From a checkpoint of a small mixture-of-experts model trained on Wikipedia.
Size: width 640, vocabulary 32000, 112M parameters.
Experts: 20 experts in each of 10 layers, 112 SwiGLU neurons an expert, 2 picks a token, a sigmoid router, a shared expert of 384 neurons.
Training: a variant of Adam for the experts, 908M tokens, 13855 steps.
Below are experts of layer 7 (counted from 0) of a mixture-of-experts language model. Rows are named router (the router's row for the expert), gate (a neuron's input weights, with its number), up (a neuron's input weights, with its number), down (a neuron's output weights, with its number) and show model dimensions 480-639. Each number is 128 + 32 x the weight over its row's rms, rounded and kept within 0 to 255. Numbers have three digits each.
After each expert's rows: "comes after" lists some tokens at least twice as common just before its tokens as in all text. This comes from a sample of Wikipedia text that the model never trained on. Tokens count by the router's weight.

# expert 14
router:135114117111113171129153190090134092168106155183151153152132159094160099147112113114097053120156138141117114150194111138142140127145123156117123143079176114146127142106126116056135147136152113199120102103115173131094143114093055118112135176130165160135147163122128123104169120068090095146121048150059196138157101098178171114159138180097067115099151220129082146145070181126109115155100180162146170130083135150125184114139138112085136201173095108143161114164094127076134098129087139
gate0:179165125090141135133140125097188179161116196157197030062127181121134139166082097139138129184149153143173157213120101146129113143111114151084128120118125127146147101141095142141151207146120106100153062149109145153159113121099133182138140095138120143185130109097107136103144170107098141064089124102080178142128096146092143135145071138173168130122122124067105036182116110121109072055103113087132130127113130098129120127121115145198074126168170175150106106094125100154102108131108116
up0:158150122072115166136202093168139174143148137133104133186078165173111179125154114164098120185070200109122111127159078121078137163164184164116120140132131147079176113135129071135173176057161136186109104126111135156153119139140142150093148143114126158122111110167116113113149147136073144127066119112088154167180105164196125120135097098086098167063124151142098085125180153140119132100088081070142140115092152107110189097179141123119058130148154113105214142108138101084092075153113166
down0:085098078182135139073116176119133101099194111138172091157080057102138108141112157160136120176140168127124125090151109149149123173139111097086138156121146090210134112146050138107125133150159131140141132127072188172086103141111097150096117143148180105178082140168116088147149108051143104174082137132106131115107145111151076197170130153136142138141130087110194132150098106155128176145146132133120102130159129085183116109181141085086139121169084111124114155057145095126123165079075145
comes after: " |", " to", "|", ":", ";", " was"

# expert 19
router:087077086148117135227141152105145065110127100157143160139111153106195132180149076127091128128136112110113100142120134174072112132112124128115123099099139136142113199106098136078120110180105055137114090118175116102095132102114098133135128174163163127093159149093124152116108148084098116154112147148131156093207143113165102151120074171134113137101157174113068201135154188152081072153127188133146142143114161156175152136084146057078150165161134089131112126160118116098119073103073172
gate5:141079165116098141113131066151077085128085146116134126105128128168119115151155071163100127083094175135113161102188037134084125186146136110093179116099127091155140173143170151112081156111086125134092132160184159130090145112051150178106112120085125119115141131099117148152101175156116115137100155196055166086112191130138079183101155151150101188104091097144143150129102150134181120149149098121136139115134118131157085211123127112148204111101105129120100094137097104127114134198171148
up5:102101131118124133209187130102124205128131089135164083135120148105145131094116134147105076123201126106068143095136127151102130143134170173136131144130090115162159185168116140159088119087067168141119126102110142078102072139174150125133135078158153152143162125077171116155131119154109154146090183116152148048153127113143107081079105120155096143121156134143111126139118121146138183179145114156147118071098130131166145105141141099171169144123087132130122148152197073129172125117104121
down5:132150149079142125081101164088120085075103136142102157098109103125113146090122101114167167167094167110117132100099147098111092142121091095124171122095110130113097082166113153148156130115158123157167196087196109233139150110091126098105163139131073137082144158121120161083104153129131153144087109137100136143182097094133168111113158130169097119154103160135095107093188098073077158068122135117084101133133145148121074098117173154129168170127128188161169176086116122073096150181146145
comes after: ".", " he", " in", " He", "In", "=="

# expert 12
router:090146131107102150157140136112151088119104122173129132124139118124189108145099105127065082101132129122127115161116158148096098154178147166098118145101149159143085154137144159089115146142078093129160079133146153098119137120148097107142130184158141079149160172131127121118111143117127141144137097178137144083151143085138169129185087192121077123102130135116216156098129151100103171132112161151147129094126156148139124116099141118093123208143128131139136106150116147118125099052071139
gate0:134182110094199133129112087129115088093124153034131139170129120099152138109161124149134096098070136118147121055118128135137126133155059085123102107070151147189192082120090151111094164166094169118175180147078133097103153112099088110075082125132094073205128098115048181113139111157132113154085038130109134144148121136184150124172168139163105181179124119116129159190087143134182140099102157149105104098189087136122183127169168100185102112166123154073147145158137109098134125110067119
up0:144109127098055154092112135088161171137110063201148131078146173105100104190070120092162121107163083161110129083149063159109165157116154121169054150154125129137143158170088136086121077102104110211120090156128042121141109165139126154161163091132153145112127140121141132113181119109149088071122127101130086124152106092136115111120160066089099116146146155152120049111124108178086131092113125106169128119159161157087124107115111148117129168081108090116108148141108124077105120120157096
down0:133129123094123116100111168144110142182152122147105174091101110174154098035117107186157158106122164123136051140149101122140132134148127148139142130133101128099118170097155135131133104181114078110119143184120152109138059123123121109176100117168173146056103100123060171118140093139129070108127160132133111118121092192106099114116180096159174157097071133141154190141150125083156108149179087139193120151135142185148155157154122140048137127131103071180105116168129091147108169109092110
comes after: "\n", " ", " —", ")", " 0", " 1"

# expert 11
router:092135137140071131165186198109179120120095105196157140170159127088144125154119132173106104103128174130126158108131187137134130144126088161095093148069151130138128155166115163090124119149122100137141093086169143082073112102152075162148101157130158124106162122103147142174099171104178107135117111083088129092181095125122180138144119136093096134096150171116183162164133127126125130170116192090175142149124151152112148075165149089102126163171128123137167101152138102075184074128103123
gate0:135114146162065135134163146138165092149128074124120164199162115078170164107113135195124142135120083138073141113131205103112173080079173104155158085094104136138124179159151121115159114122137120142148155152156200107179167121089150167153110152133094107117143127077176145136096109126154143117157085122149112084148138121138207166088195118129148124114125080133141103060132097154115128069101118120064122140107103112197134068114185112145100083131176141040141054122138105110168114142110155
up0:083125108120114121125154149116132127146121162098137102135124180104116071140078127145141157104140094124079139153114076198140131160103147083142088170034104169129105115097093127098164141136162184133152136108089133161100123098083068078129085101126106151152161135068151122145156114154059122175147159146131145172100095132167139151142115129141109100143137136091127097092139125152150184097114147160120145149107032201121176134111123141157150144162109088104176100072143136099086146102097161
down0:139061205156115134088139073094205126130085124157139160155170147207137142106094123142071168099133145121179149052085123115179196127128178115119080073123131093118094138158087167093099151109163166121168073103173119126084138134159127152129051123168120094173175153112101139114093115161131119126117083093159129096100135141094112082118090138167121130092110135094156111129132128147139125140138114168100078075078134146187095127099131141131106134117125143148181116133114152125166111187111153
comes after: " |", ")", " a", " was", " as", " an"

# expert 2
router:166106113125119084151195166078115131115117139198148118126136142117150083139149091140059095113183121146124152134138133105125161130171169154066070158120124126175120146106135140074152181152134115217133122132132153122097097114126078101095154152162151128169116144128151169152115139113153114148134093117140145111182106127137179088150103191150139157086150167080111126136102139127106072143111150197217147179097169201082168114085140159057101181187098132127153122189123175095149092122129172
gate0:135127093106145153126071209099107138078128153158129149154151115045179172111063101127076125126120115128066153135079151115150171122148192142089164106119104154096187076092159130154138120170103113147149130099138106141166164115134182075131086133114143145179125183128167127092109083080123099038136055087169135094158143136113100139151114150146119094118109155125117088145107153181133112236098142072150103181156163104106143135141093170156096157084132113101153129109122136055109162150119125
up0:058148100115120096159129180134135175147209068140119063097144113153132121099165137098139041123135144131115113138103141095136138126097148130121157226077116121106175168091208127084124133141132159143140196144184169140157144154169061133184160083141133117084112122195140138130155060144091100095127128188187102128105118128133079054176176193119095148142146101089116072110120137111109105187094121131107060141110159107094131125067111144127113090166131162133101127143137158049085158110122155
down0:141146132167148045130085215152103100160134168121118109132123124096086164107152063078151173140111114138135112148183161160119095073129141162108149149072117132089123193162083120148113133132094075103124077158152103118184137140125149109090081202162135143160165113122134068156152123117137110139165146103145159108140111137122075069091163093138112190061174112097118125099179214109154132120105193072132169200123062077149087169146077137140130140171188149070101233155107128138060143125081112
comes after: "|", "-", "==", "===", " on", " \\"

# expert 4
router:152139117170145167182135141105175067133130149154141097169177141126166111162090089099082116133142125106112142088097109127105158139086153171116117101107168132170159182159083163120118153161161086170127074166179140138127097108132079120095129185127121128180152144080159140113182174109174143125111112092077107073171090154141165108145048188135099181121140161103131147120091168134058155158096172152215172128113142139165123134148137104110151166157116072117090142149144100118121077125033164
gate0:145182154178096181149144148097137173121102136144161086116129133099086147067178141088160105148109122078096095149180086143138094121116208074162157104134158134194105093152119124096071082150161177139134126136055076112113159169105079147148059104147156126133164104086134110131110126115110103072121118096168128152135121105136086144129108131158128115114102177158132113117113115123078130151107111112115164147115196175120095136112112108135161081100111094163111149135144190108120154195119120
up0:104120109099139224126126133121104158059145123099139137112161091114098085071124143123113113107145115088097140116115115133148083133186131100183077099081140105109092078138115151189139167094120104097098109096178054084175125193200162179111144148112185118145132123093136131052149183123062124108063148122148109107162155091146133118094137163079129126070101154133100178115143130139113081128087132069109123142122134150139164107118212153126130174092188096112158123138061126119187123153147127
down0:130108105116117163123125093153166098082165154104137167114170139091126223070098054142114115083068128084117180149113185105088174183183161128152141205103186173111124117159147169124148153109128112125121111154153126130070100121120167189131143094167168141145187090132172141168126113079147081110124183108145129163087104114076141201148137130150142106116117114150121131141102162148106163070098096142178100085134106109142112085193118134183131137179145134139141103079167108125036095113143130
comes after: " |", ":", " is", " a", " as", " 3"

# expert 10
router:119185100149124125127155186089176131130093126127162142121126146112130149182141119107033092083172134114137097155143130129075138118097127167069040143135184117165097139100136148075123192084128073131177119100173158092082121101131119114148116169141162150104143137137152197124154107128144120097144127108073127104154077113165174072180146141106110149070204132136093101126085114115110102122103230130135107155111113169115176069176096128131104122156107098163150092154136146098144068159109136
gate0:095116129137177152169135117167113128113125124096095100162113129123119220130165156109147098170111139157129087137152131115158140082165124065147110146094133093110150112143145107162128123194091127121104149128151161105092126077150073133114129131168161144082152099113096145120125123136145199148106120121117085141094135161107134088160171091158089083113118168137155086203156121144176176143145156207137082122115070136147067149110107112098075102134117134155092056150099113151088184145140147
up0:153100091107090121111081150052079133125091167137086145171142130180131137110135143076200143158078170170058152115128053167160148164110115092125163126159070134148125134104144161138085133129142073131112140173120143129123138164155149127132079054114105146128093142088115137161146153107179172166152110118098188103183147120101064083154158177148149111128095165089146188129122086109144069125073121130108126155129133149096119183146140128134176159116154129159060113112120092177164135109106151
down0:095097109101062113136170151123114108149079135128157143126174166160145117111077158076124105111122145058153120150152113176103158160097160143130148109115131159165067130085105120100121123138161183112182085114117120132155083130128170100074170131122103124105146111138129132118107118093138069131112124098141128134132146163157153123074110095170128122104107181109112147089139208098138182088142137106101121139191101162118113138110129123129214152094150126131125111152127135150081075119151073
comes after: " |", ";", " 0", " (", " 1", "/"

# expert 13
router:141111108152133141204162136112189118112115084176137196120128117117147116110109155117092098098144149099137111155115157094111134109130120179110096111093175106162130156087156159099106185134092097125116153098104135102112175103132034154162113162144147106099128189176108159158132164117132108120124084108092153066209152147120151061161119147131087124071187155118163143114138173095126120111147163160141108152098134163142137084076113126088125140169093129110200119150091093078119086111091139
gate5:109138109085158118094151143131121128023141122132112125096187170090169148101114127144069064084135080164101129141089101140100183148164133108123065147099123080109114140156121149083154128092106118141167169124155110154110093144086173098112096215103141131119112170146165145154151132111110133109115169129154149096132156139202116195115126155144135141092076123099127107133128117063133138092121082141132075101146131175153127102068098106116128145160104131128141112156122132136136135154096129
up5:104113094076119127139097142159108136195170091158108124122125158131101118138177122110128173141177132155142104165132138115110074090122120179108154164124163157111116137127195102130183130117152163137087076093136160144203143092132111132092126128143099145095110126152133057137091155060140157168078114153123120166166144081151152132116163093012022115155085131104156145134140117194086125096146096099097077122110076117121143159120133139086152139125108181065138143170137110112140110124128106
down5:144079074088177110101205095165091124052087130103151136080144172104115141105137109100092086140148041125099159112123165158073169159140202139135092121132088116133145079118072073161080119143076153126089152114133078072132118147095141133112111095141079151137099159107159150143202155074092086117109130126153106135142117140138137166075090089132150180157176101167135129155145133122128141144135105149168134104134110076126176072043128078111125131109166129141124137131153125126173189122147106
comes after: " the", " in", " a", " his", " The", " on"

# expert 1
router:077149093128083126175142183084111106125125095193134110152152176094161122155108113138091186168144137123128098121136155181103127099089138157150118103141133171126157154182186146062128120225134069110112113140130135127082128073075111093115105133154157106153119125096151138139159147112121124193134126152113124103143149088160147155165124152167131087109160144131119123115102131124082088161131211148177146156098179154103110080105129125098176137166132082149140164153092115077131073103050134
gate0:128165091126087150129115101182133123103165116155161127203134086101162179148038099183133092139138135153189063159099101162163083206139152185152097143135114148091126125165170141138167129109160107140134111110117070122098134130129095204193074140127180151068093117103141135189173148059066158109077131148112157116093118152141125133173081133136019100160145167135123139137091103113154140098125131121130110154108061149128169108107149161145117140158147140180190115092179046155103133158118141
up0:111142091127065125131100104184054113134122126194136093193117111144187118169166151200129157153168160104165099140126136091133090133148225165156155084108112154082118132143108147155149162112130167174182147074154110083166118143143172117106098124101153169136137176100170142157172134150105176174117183112145147158174097109115142134124117147159137095147116109148109119124108131129077170103148132133027080092089109177121116115164133136155161111161076142108110086160179041203116085144112173
down0:107129090087140127148133116178179078128126134111153153157118169145104072120131155065130165095150141134155104103052128159092108129158100147135115140111061176129079090171112097142177116103156166110127114151119163153111046129148131089141120116119107131126077192107094139123171162122161163064173156094182154184092145113151138119056119015180180101098143136146089160128140150109141104151137157136140097112158137085148104148110092071082085145153115138153152171113134129119136125125076120
comes after: "\n", " =", ":", " (", "nia", "born"